{"moe_layers": [1, 2, 3, 4, 5, 6, 7, 8, 9], "balance_bias": false, "scale_expert_input": true, "vocab_size": 16384, "qk_norm": false, "attn_scale": 0.125, "init_std_o": 0.0, "decay_fraction": 1.0, "steps": 5575, "dataset": "wikipedia_en"}
Below are experts of layer 6 (counted from 0) of a mixture-of-experts language model. Rows are named router (the router's row for the expert), gate (a neuron's input weights, with its number), up (a neuron's input weights, with its number), down (a neuron's output weights, with its number) and show model dimensions 0-223. Each number is 128 + 32 x the weight over its row's rms, rounded and kept within 0 to 255.
After each expert's rows: a language model's description of what the expert responds to; "gets" lists some tokens that make up at least twice as much of what it gets as of all text. This comes from a sample of Wikipedia text that the model never trained on. Tokens count by the router's weight.

# expert 9
router [155 141  85  41 123 161 131 123 127 117 105  86 153 125 129 110 127  98 163  63 152 114 163 166  92 181 162  91 167 122 138 153 137 136  70 127 137 134 178 117 101 159 132  95 128 147 153 103 119 137 132 115 102 202  85 160 137 139 195 146 175  93 131 138 118 112  70 160 109 163 110 128 105 129 159 187 159 152  79 120 152  85 101  98 137  80 105 151 127 197 136 123 114 147 107  86 118 128 104 142  59 141 126  93  29 101 110  76 198 131 141 157 176  88 156 139 104 118  99 111 105 156 172 141 161 180 103 203 174 107 139 189 114 142 151 120 127 129 170 103 125 141 167 165 124 159 177 139  97 103 171 171  72 171 152  97 135 137 110 150 146 159 136 178  88 153 142 182 154 182  73 131 125 138 134 141 125  76 156  83 124 146 169  98 121 150  90 123 129 150 124 148 174 125 113 134 129 123 163  85 166  91 147 106 105 118 122 159 154 188 156 147  95 130  98  75 137 103  93  70  47 108 140 130]
gate1 [156  77  89 137 152 145 148 130 168 193  84 136 120 135 123 167 121 139 117 120 152 129  64 153 120 130 152 128 119 153 172 178 117 163  68  99 129 104 155 114  96 103 133 145 207  88 121 123 134 154 157 115  83  50 143 114 123 123 167 178 165  46 109 106 124  74 123 157 148  80 187 172  73 146 189 177 100 103 149 118 108 164  89  88 164  98  97 140 136 152 131 158 167 112 151 120  69 185 138 137 164 162 152 168  84 148 141  99 150  91  90 203 109 146 111 131 124 140  97 117 150 146 146 172 102 138 135  80 141 133 133 118 159 192 115 185 101 120 193 142 180 109 140 107  93  88 115 108 138 105 166  75  87 180 113 121 109 163 115 122 176 115 147 136 114 114 137 108 161 111 111 155 102 100  76 139 145 129 183 124 137 159 132  93 130 109 117 140 140 230 103 133 141 181  53 127 161 141 173 150 175  93 109 125 169 126 146 157  77 159 137  87 100 120 130 141 111 144  92 113 162 100 158 184]
up1 [ 82 151  45 122 174 124 121 173 124  63 110 164 116 154 244 132 118 124 148 130 111 151 113 166 136 159  91 138 142  90 138 137 108 146 147 114 128 113 150  78 146 116 169 229 155 133 136 113 163 100 152 156 136 138  77 117  70 115 127 163 168 104 142 147  90 127 177 142 169 104  85 155 141 111 117 147 132 124 127  99  79 110  98 121 130 105  89 129 137  91  92 157 113  99 124 134 153  63 121 153 123 126  75  99 162 143 130  57 131  69 140 162 134 124 154 168  60 151 118 132 104 120  97 123 109 111 142 140 150  89 109  92 141  78 129 120 160 129 108 117 136 139 185 117 170 119 174 120 142 100 123 143 154  93 131 128 174 122 157 153 170  90  52  96 108 132 171 135 131 169 176 143 171 103 184 109 124 124 122 160 121 153 155 178 105 113  67 106 167 137 153  69 136 119 101 136 169 132  66 134 133 102 157 147 130 141 206 134 217 161 132  68 171 136  75 145 128 142 107 154 165 163 216 139]
down1 [139 157 147 136 118 103 141 137 134 129 203 123  27 118 178  76  76 172 136 146 102 106 180 166 187 160 158  73 135 125 172 183 167  90 128 151 185 153  74 135 117 105 164 137 147 144 147  91 120  83 161 127 197 141  77  97 110  81 139 205 202 156 103 138 125 133 141 158 135 142  87 168 153  99  66 161 135 167 131  85 181 181  93 127  86 139  76 126  87  57 159 110  91 135 122 170 151 122 167 176 186 124  89 114 110 124 160 132 102 157 164 155 174  68  85 136 106 155 111  90 151 102 103 139 150 122 152  59 112 146 103 124 152 133 128 149 166  86 131 139 131  98 134 110 151  97  87 131 127 125 143 120  84 148 126 160 126 145 119  68 146 135 128 119 128 124 124 153  93 177  85 100 115 101 103 138 116 132 134 109 116 162  84  96  84  98 106 119 164  68 125 135 126 171 112 190 113 107 127 147 148  87 142 107 123 124  83  67 151 155 147 105 105 154 163 165  96 138 167 176  81 130 115  91]
It responds to: Names of awards, film and TV terms, organizations and offices, plus the 2 starting 2000s years, such as Academy, Primetime, Committee, 2024.
gets: "2", "ist", "'s", " film", " for", " National"

# expert 14
router [148 172 146  47 113 135  74  94 120 122 118 106 125  78 152 144 119  67 199 107 155  62 200 110 120 160 134  89 168 128 130 162 127 123 108 166 158 115 161 177 125 128 158  86  88 142 153 105 123 192 158 176 112 143  61 111 204  91 158 114 150  93 140 123 175 128 114 159  93 147 122 124  97 108 165 165 120 138  85 107 129 112 111  74 193 143 118 158 124 143 110 140 149 137 133 120 149 138 116 102  57 177 162  97 118 108  90 129 136 122 137 142 117 136 144 149 100 128 127 121 133  74 103 119 178 136  65 121 161 128 203 131  74  96 134 112 140  83 126 137 162 172 193 132 157 162 157 188  90 121 138 136 127 127 181 115  77  59 119 192 126 143 178 141 128 148 168 119 119 187 130 159 114 121 143 161 125  54 115  79 112 123 124  68 111 148 133 134 133 141  86 113 183 120 126 134 194 125 142 142  92 121 137 117  90 153  99 192 117 188 177 147  81 104 111 113 137 111  74  86  85 119  81 105]
gate9 [150 125 131  69  91 127  82 186 146 138  98 178 117  90  74  95 135 139 114 118 176  77 142 139 146 160  77 128 154  78 193 191  49 169 143 138 145 138 125 104 104 104 128 119  94 121 148 122 116 149 127 149 154 176  90  58 116  90 107 138 115 181 124 134 131 115 108  95 144 114  99 189  97 164  88 111  92  99 102 152 163 133 123 120 101 104  80 154  86 100 179  92 111  97 133 133 139  58 126 152 117 111 109 185 106 181  83  86 131 121 101 179  84 143 164 107 126 128  82 183 133 125 164 185 104  94  96 142 128 112  78 139 124 128 102 174 128 123 137 180 143 151 167 117 119 198 180 101  78  85 114 140 216 156 181 140 158 137 103 101 112 138 157 148 128 115 143 150  11  80  94 155  89 105 102  89 117  82 155 139  95 100 113 141 118 128 137 123  97 117  82 156 117 115 109 105  94 138 105 122 126 193 132 126 139 113 107 136 165 130 122  99 173  99 165  91  83 135 172 146  92 158  96 105]
up9 [100 122  55 136 107 115 149 149 103 118  73 123  74 116 111 100 128 118 117  69 144 131 155 111 177 196  52 157 221 118 189 162 127 108 142 157 144 139 124  77 166 163 135 139 130 153 115 149  87 182 122  71 141 106  76 122 163 139 165 101 132 150  98 134  75 119 109 140  92  97 131 147 128 129 136 182 105 106 117  90 182 156  72 132 123 132 153 158 113 128 140 128 140 106 187 117 141 142 134 174  80 154 126 135 160 141  71 168 143 159 146 116 172 140 174  63 108 113 160 154 149 119 160 102  86  50 115 126 106 153 141  98 119 163 100 151 170 141 136 107 125 123 136  38  80 128 122 132 132 115  85 134 147  99 182  93 118 192 105  96 202 101 128 158 114 159 166  93 186 151 142 149 172 123  93 146  85  71 102 159 114 171 108  99 111 109  98 120  95 157  93 123 124 166 145 104 119 159 107 147 106 174 139 113 116 103  92  41  95 130 199  79 173 137 133 118 112 108  81 123 105  96 139  92]
down9 [143 113 134 126  96 136  83  73 137 120  87 126 119 144 140 159  89 117 120 126 112 112  77 134 151 110 142 103 101 183 122 141 110 125 138  94 115  92 145 122 162  86  91 112 146 155 135 134 104  99 144 147  58  67 177 122 103  88  94  87 123 161 220 118 106 144 122 122 153 150 122 101 159 125  63 110  75 163  59 160 116 117  92 142 141 141 158  82 122  41 148  94 102 148 177  88 169 130 140 111 133 174 117 130 118 134  98 110 154 103  86 118 125 141 115 110  97 140 168 118 125 101 168  98 142  88 193 167 139 139 178 116 141 144 153 126 119 160 137 142 221 171 118 139 141 131  86 135 111 168  80 113 119  99 127 172 112 147 176 161 108 122 118 153 150  53 183 119 109 113 137 163 147 151 156 111 107 102 202  74 175 152  79 121 202 124 138  95 171  73 127 102 120  85  98 197 122 168 154 156 164 119 141 129  86 173  82 117  98 149 115 105 113  93  87 125 175 155  22 122 138 126 145  67]
It responds to: Separators in tables, lists and scores: pipes, hyphens, en dashes, colons, semicolons, e.g. 1-1, 5–2, Founded: 2010; 16 years.
gets: " | ", "-", "–", "| ", " ", ":"

# expert 6
router [154 159  87  90 122 154 140  81 141 166 108  96 149  92 111 133 170  71 120 169 173 114 121 161 101 163 158  83 193 154 114 113 146 117  62 110 156  84 138 126  82 142 152 106 116 154 147  83 138 158 160 105  59 163  92 111 155  87 183 151 145 103 144 119 175 133 150 170  89 158 118 138 120 151 126 157 151 187 106  96 157  46  74  47 137 109 107 147 193 117 199  69  38 167 114 131 169 138 147 124  55 123  92 127 131  96 143  89 129 110 159 218 133 135 153 148 165 122  99  98 135 145 109  84 143 109 157 178 130 136 138 158  67  88 106  69 123 160 147 122 160 117 155 147 121 147 136 144  93  98 125 126 113 168 142  81 120  58  87  89 116 154 192 175 120 132 154 164 135 163  99 160 145 104 109 149 116  98 128 105  96 107 157 121 124 168  89 144 144 158 124 151 118 122  94  94 113 125 156 153 163 140 163 120 100 162 122 150 180 121 170  80 130 108  76 117 137 119 127  75  79 106 135 117]
gate1 [147 115 167  99  44 193 138 172 147 136 150 124 159  97 102 127  59 106 137 150 159 102  91 126 199  90  97 118 104 129 122 119 128 150  55 198 117 128  92 138 155 126 111 171 156 207 112 131 140 100  75 142 100  81 116 131 107 100 137 146 137 100 124 147 154 179 116 104 153 142  59 178 186 132  74  84 169  89  74 121 181 131  59 143 107 138 150  82 139 112 160 151 133 156 124  78 151 150 125 134 189 183 130 145  91 113  87 163  35 150 169 186  72 134 178 161 126  90 131 127 114  92 102 138 120 126 155 142 155 122 113  94 119  57 136 169 113 135 166  64 152 136 155 158 165 144 114 148  78  95 109  98  60 118 109 170 115 119 126 143  91 103 104 104 136 212 122 111 153 140 118 129 144 139 103 123 133 164 166 115 117  85 145 108 178 146 128 114 127 160 125 145 166 117 108 115 141 127 119 134 144 160 121  72 105 117 169 139  96 137  72 147  49 120 106 130 143  87 115 124 144 156  98 102]
up1 [114 161 138  78 153  86 132 132 125  89 201 113  96 170 171  29 138 147  96 119 108  96  97 116 158 130  84 127 126 140 153 100  90 140 134  66 106 208 138  86 151 170 121 183 136  97  85 122  97 164  93 145 120 126 140 103 189 113 153 121 134  99 128 103 171 114  68 128 106 144 223 113  99  62 108  98 136 101  82 137 110 124 106 146 136 121 139  98  74 110  85 147 121 147 104 107 197  83  71 110 113  77 183 168 142 132 102 111 134 118 151 134 116 101 145 106 124 111 149 144 165 178 167 169 129 189 110 114  89 152 128 123 101 139  87 115 175 140 132 129 111  78 198 133 162 144 154 155 157 184 126  69 107 113 197 141 133  72 141 172 173 114 148 106 103 136 113  98 123 122 121 170 158 132 163  98 140 144 111 107  53 152 174 131  97 140 141 140 116 156 163 131 129 176 161 164 152 155 102 130 167  79 153  91 172 129 140 154 128 157 100 176 117 164  86 118 116 107 132  65  83 151 148 184]
down1 [ 97 208 144 139 114 132 118 138  84 142 148 123 175 107 143 149 118 110 117 147 109 133 114 173 111 134 149 122 124 149 113  64 209 114 119 128 137  86 152 125 132  76 134 123 116 127 135 149 113 142 115 122 114 104 144  79 118 140 124 107  93 162  40 126  75 145 176 170 184 119 152 140 182 123 127 106  84 150 142  51 156  66  97 140 135 104 172 156  73 146 152 156  98 169 118 115 199 101 134 126  95 154 114  81  99 134 143 131 119 121 179 161  76 148 135  65 156 158 134 138 127 173 175 138 132 135 162 131 113 144  75 110 130 105 131 128  93  92 167 161 116 112 232 127 110 127 159  97 131 164 144 183 123 136 103  97 115 193 146 103  96 180 142  90 211  88 114 139  79 159  92 139 168 104 155 127 162 133 128 150  86 110 141 121 210 122  80  76 162 125 148 139 141 124 111  99 116 132 122  67 158 101  89  89 136 136 147 133 176  72 160  77  98 120 134 119 129  88 117 134 134  83  93  24]
It responds to: Closing suffixes of words such as -ing, -ed, -ated, -ent, -ative, especially in titles and proper names, e.g. Roll-ing Stone, Differ-ent.
gets: "ing", "ed", "ent", "ation", "ated", "ate"

# expert 1
router [164 184  94  76  90 153 165 117 141 169 122  60 152  87 178 131 122 110 132  83 146  59 148 149  88 126 135  75 171 159 140 137 117 138 100 150 152 121 123 182  85 132 143  94  88 131 159 113 107 130 171 121 123 154  77 105 128  80 177 144 173 127  80 138 129 102 116 147  75 140 141 120 106 216 169 164  95 133 143 168 137  72 115 118 126 116 117 173 172 161 131 141 140 149 139  69 167 115 170 134 113 132 148 124  67  77  72 122 199 157 126 182 143  93 162 144 126 143  91  99 134 163  96 108 161 112  98 151 170 114 137 116  84 134  97  60 104 153 133 146 128 170 193 145 117 164 189 151 105 119 138 154 137 127 212 112 118 115  93 151 183 146 143 141  95 126 106 139 128 172 107 191 127 175 105 155 148  89 137  77 140 137 121 107 140 142  88 148  91 137  81  99 181 105 142 129 205 117 166 119 111  66  98 102  98 155 100 134 144 181 180 169 113 103 123  61 138  86 140 117 123 167  91 136]
gate1 [138 144 159 104 130 181 118  89 118 166 144 124 104 124  88 128  91  76  86 101 104 108 116 100  64 157 107 135 131 133  95 136 120 143 227 138  82 114 115 135 116 125 188 114 127 151 114 114 159 148 121  97  98 179 169 158 113 130 148 104 139 160 121 111  91  93 124 155  92 168 160 126  81 103 137 136 131 126 163 165 152 124 106 105 108 121  96 167 202 127 129 116 113 143  69 162 167 187 160 124 101 103 125 141 110  53 123 162 126  58 106 142  63 155 235  71 161 133 136 133  68 134 150 146 133  97 170 140 121 145 154 115  97 157  95  84  95 137 114 128 136 143 113 125 108 114 159 145 140  68 179 178 110 120 193 100  34 109  79 134 112 114 197 141 134 165  79 116 142  85 133 158  78 140  77 193 138 103 110  89  91 136 152  80  88  63 122  75 125 152 124 151 131 165 159 127 134 125 134 123 160 114 117  82 115 175 131 134 148 142 185 101 146 116 194 115 127 101 147 140 133 200 113 122]
up1 [ 96 113  81  86  88 164 120  83 124  90 118 102 181 140 125 147 171 180 107  75 162 164 163  76 134 165  91 140 124 125 171 117 137 133 128 122 134 114 101 139 144 146  96  74 176  86 124 178 167 128 168 105 164 120 145 155 120 137 165  90 132 158 147 106 185 127 132 125 139  99 142 106  98 133 184 118 184 116  96 112 128  78 172 146 113 118  89 105 104 133 153 150 151 172 150 165 100 132  98 168 159  49  97  99 118 136 102 147  86 109 120 177 116 188 128 190 129 127 109 107  96 158 108 151 110 145 129  67  70 138  95 156 128 124 136 137 161 166 127 142 120  68 157 145  96  82 128  91 118 164 159  85 161 151 135 109  68 155 153  77 146 144 101 150 158 138  90 182 164  61  89 102 142 134 148 138 130 147 123 107 136 124 158 137 131 106 160 109 147 195 196 142 137 176 163  95  51 178 165 167 134 107 103 137  99  92  66 171 116 140 106 184 115  36 187 131  74 147 157 158 158  76 118 108]
down1 [154  75 139  76 139 143 104 201 115 132 131 161 122 170  43  64 124  82 165 109 168 136 148  61 101 134 188 122 130 122 134  94 146 110  78  86  94 112 147 168 124 122 169 112 102 113 113 139 134  72 166 153 124 133 110 149 134  99 154 112 126 125 140 101 193  94 123 155 114 178  63 133  97 136 156 117 146 145 105 144 121 105  91 127  98 195  98 112 142 136  98  93 144 162  96 106 168 136 111 153 155 133 150 182 114 124 196  98 170  98 174 112 146  72 141 153 159 115 103 136 131  99 130  46 158 139 156 114 155 127 149 135 158 113 112 131 120 103 188 132 146 155 160 154 151 118 130 116 138 174 160 120  80  91 130 124  62 121 181 119 137 109 146  94  81  92  87 148 144 126 122 143 135 139 202 106 139 159 111 161  78 146 122 118 131 117 134  97 128  57  91 216 109  97 111 137  86 127 112 119  90 152  98 142  11 165  93 128 198 116 164 145 127 162 157  57 182 122 119 113 142 121 127 182]
It responds to: Leading digit of years after "(born" in people lists, plus numbers, vote counts and scores in table cells, e.g. 1977, 1,773, 3–1.
gets: "1", " of", "3", " from", "0", "5"

# expert 8
router [187 121 181 135  47 115 135  81 174 151  96 113 138 110 168  88 150 137 196 109 141 127 183 153 113 133 133  72 167 169 146  89  86 132 106 118 143 110 150 181  77 147 131  90 145 134 125 106 150 121 130 163  77 121  34 162 181  65 139 148 157 126 157 178 166 107 119 162  37 172 141 115  82 160 144 173 120 170 106  72 127 126  95  79 171 154  92 129 146 166 168 125 105 130 154 109 105 117 137 143 106 141 187 110 147 135 113 103 182  95 157 165 146  59 181 144 117  94  46 125 129 109  83  92 163 115 145 176 129 114 120 162  63 126 108 114 107 137 141 102 113 172 144 153 125 147 150 178 108 122 129 101 125 133 142 127 106 125 136 166 160 171 174 193  51 155 159 141 149 147 124 179 120 112  95 122 165 151 147  89 144 128 162  99 121 186  99 128 159 133  65 106 162 140 130 118 152 127 128 130 105 100  97 133 102 172 108 123 130 135 169 130 149  91 112  80 174 145  97 109 145 134  56 120]
gate1 [175 141 151 126 125  89 145 110 148 143 165 152 160 109 164 127 113 137 107 117 142 106  78 155 155  59 119 161 151  63 101  74  84 140 124 144  90  74 152 137 118  21  82 159  94  71 186 137 146 147 134 143 130 119 108 143  91  98 104 148  56 154  40 114  98 142 132 122  88 117 130  80 128 114 138  72 141 133 122 138  81 139 102 103 102  93 174  99 143  91 105 105 143  74 158 125  88 139 133 128 112  83 125  89 159 129 104 142 155 135 181 120  43 123 114 160  93 148 157 104 113  86 175  87 140  83 119 116 169  89 120 155 114 127 163 101 127 150 103 141 105 108 170 174  98  82 127 100  89 133 102 144 149 137  30 106 137 160 195 173  91 132 134 100 121 141 108 160 137 108  71  87 142 182 127 123 132  88 138 123 126 118  56 153 142 149 119  55 167 131 152 112  95 154 152  77 170 147 172 173 104 138 133  96  99 191 154 108 127 121 109 178 130 124 133 155 192 183 133 133 143 157 131 125]
up1 [120  77  80 192 132  78 119 148 167 129 143  96  98  81 171 136 159 102 165  85 167  88 129 141 133 106 140 145  80 182  97 120 110  68 162 122 103 127 117 108 165 159 103 107 141 100 109 164  74 136 119 139 178 179 170 179 108 149 101  80 138 191 158 195 127  83 121  28 157 117 172 115 131 112  98 147 133 147  82  82 143 131 157 140 125 162 123 196 117 129 170 197 159  80 113 126 135 137 198 119 156  84  98 118 146 188 111  70 171 154 105 116 127  92  95 111 148  97 106  86 184 163 138 133 127 121 122 122 128 102  96 136  87 146 118 178  68 134 156 129 107 122 114 142 138 149 136 101 106 116 131  93 105  88 107 143 122 158 130 108 135 103  79 125 131 191 123 134 142 174  67 133  64 106 111 168 135  76 165  93 112  67 142 142 193  98  96 102 144 147 186 142 122  60 108 103 159 110 126 169 107 151 165 151 113 161 118  91 102 114 106 116 179  84  77 136 149  84 111 145 117 151 159 136]
down1 [148 119 118 145  78 148 116 189 123 137  85  26 105 106 128 152 124 121 161 142 165 140 132 118 126 188 110 183 103 154 107 171 131  91 139  74 168 164 110 150 147 175 120 108  60 171 152 133 104 159  72 153  92 111 103 166 164 122 103  91 198 144 208 152 161 173 146  56 139  95 149 139  92 103 114 150 106 167 134 101 155 109 206 141 146  86  95 101  52 180 157 154 129 165  93  94 127 115 138 115 187  81 187 126 117 165 139 147 113 140  73 112 114  97  93 124 121 144  99 104 103 162 155 106 176 101  57 148 150 147  93 107 147 150 122 147  71 140  91  89  58 181 100 101  92 149 116 102 111 121 174 121 150  39 152 136 152 112 129 118 142  98 120  77 121 113 119 155 123  94 145 115  75 128 163 184 168 119 136 144 123 114 124 118 134 128 107 106 166 153 154 147 164  97 114 120 117 123 124 109 146 170 149 121 153 105 115  98 155 127  83 138 145  48 106 110 121  76 139 147 129  81  81 129]
It responds to: Commas, conjunctions, auxiliaries and relative words in running prose, e.g. and, was, is, that, which, also, or.
gets: ",", " and", " to", " was", " is", ", and"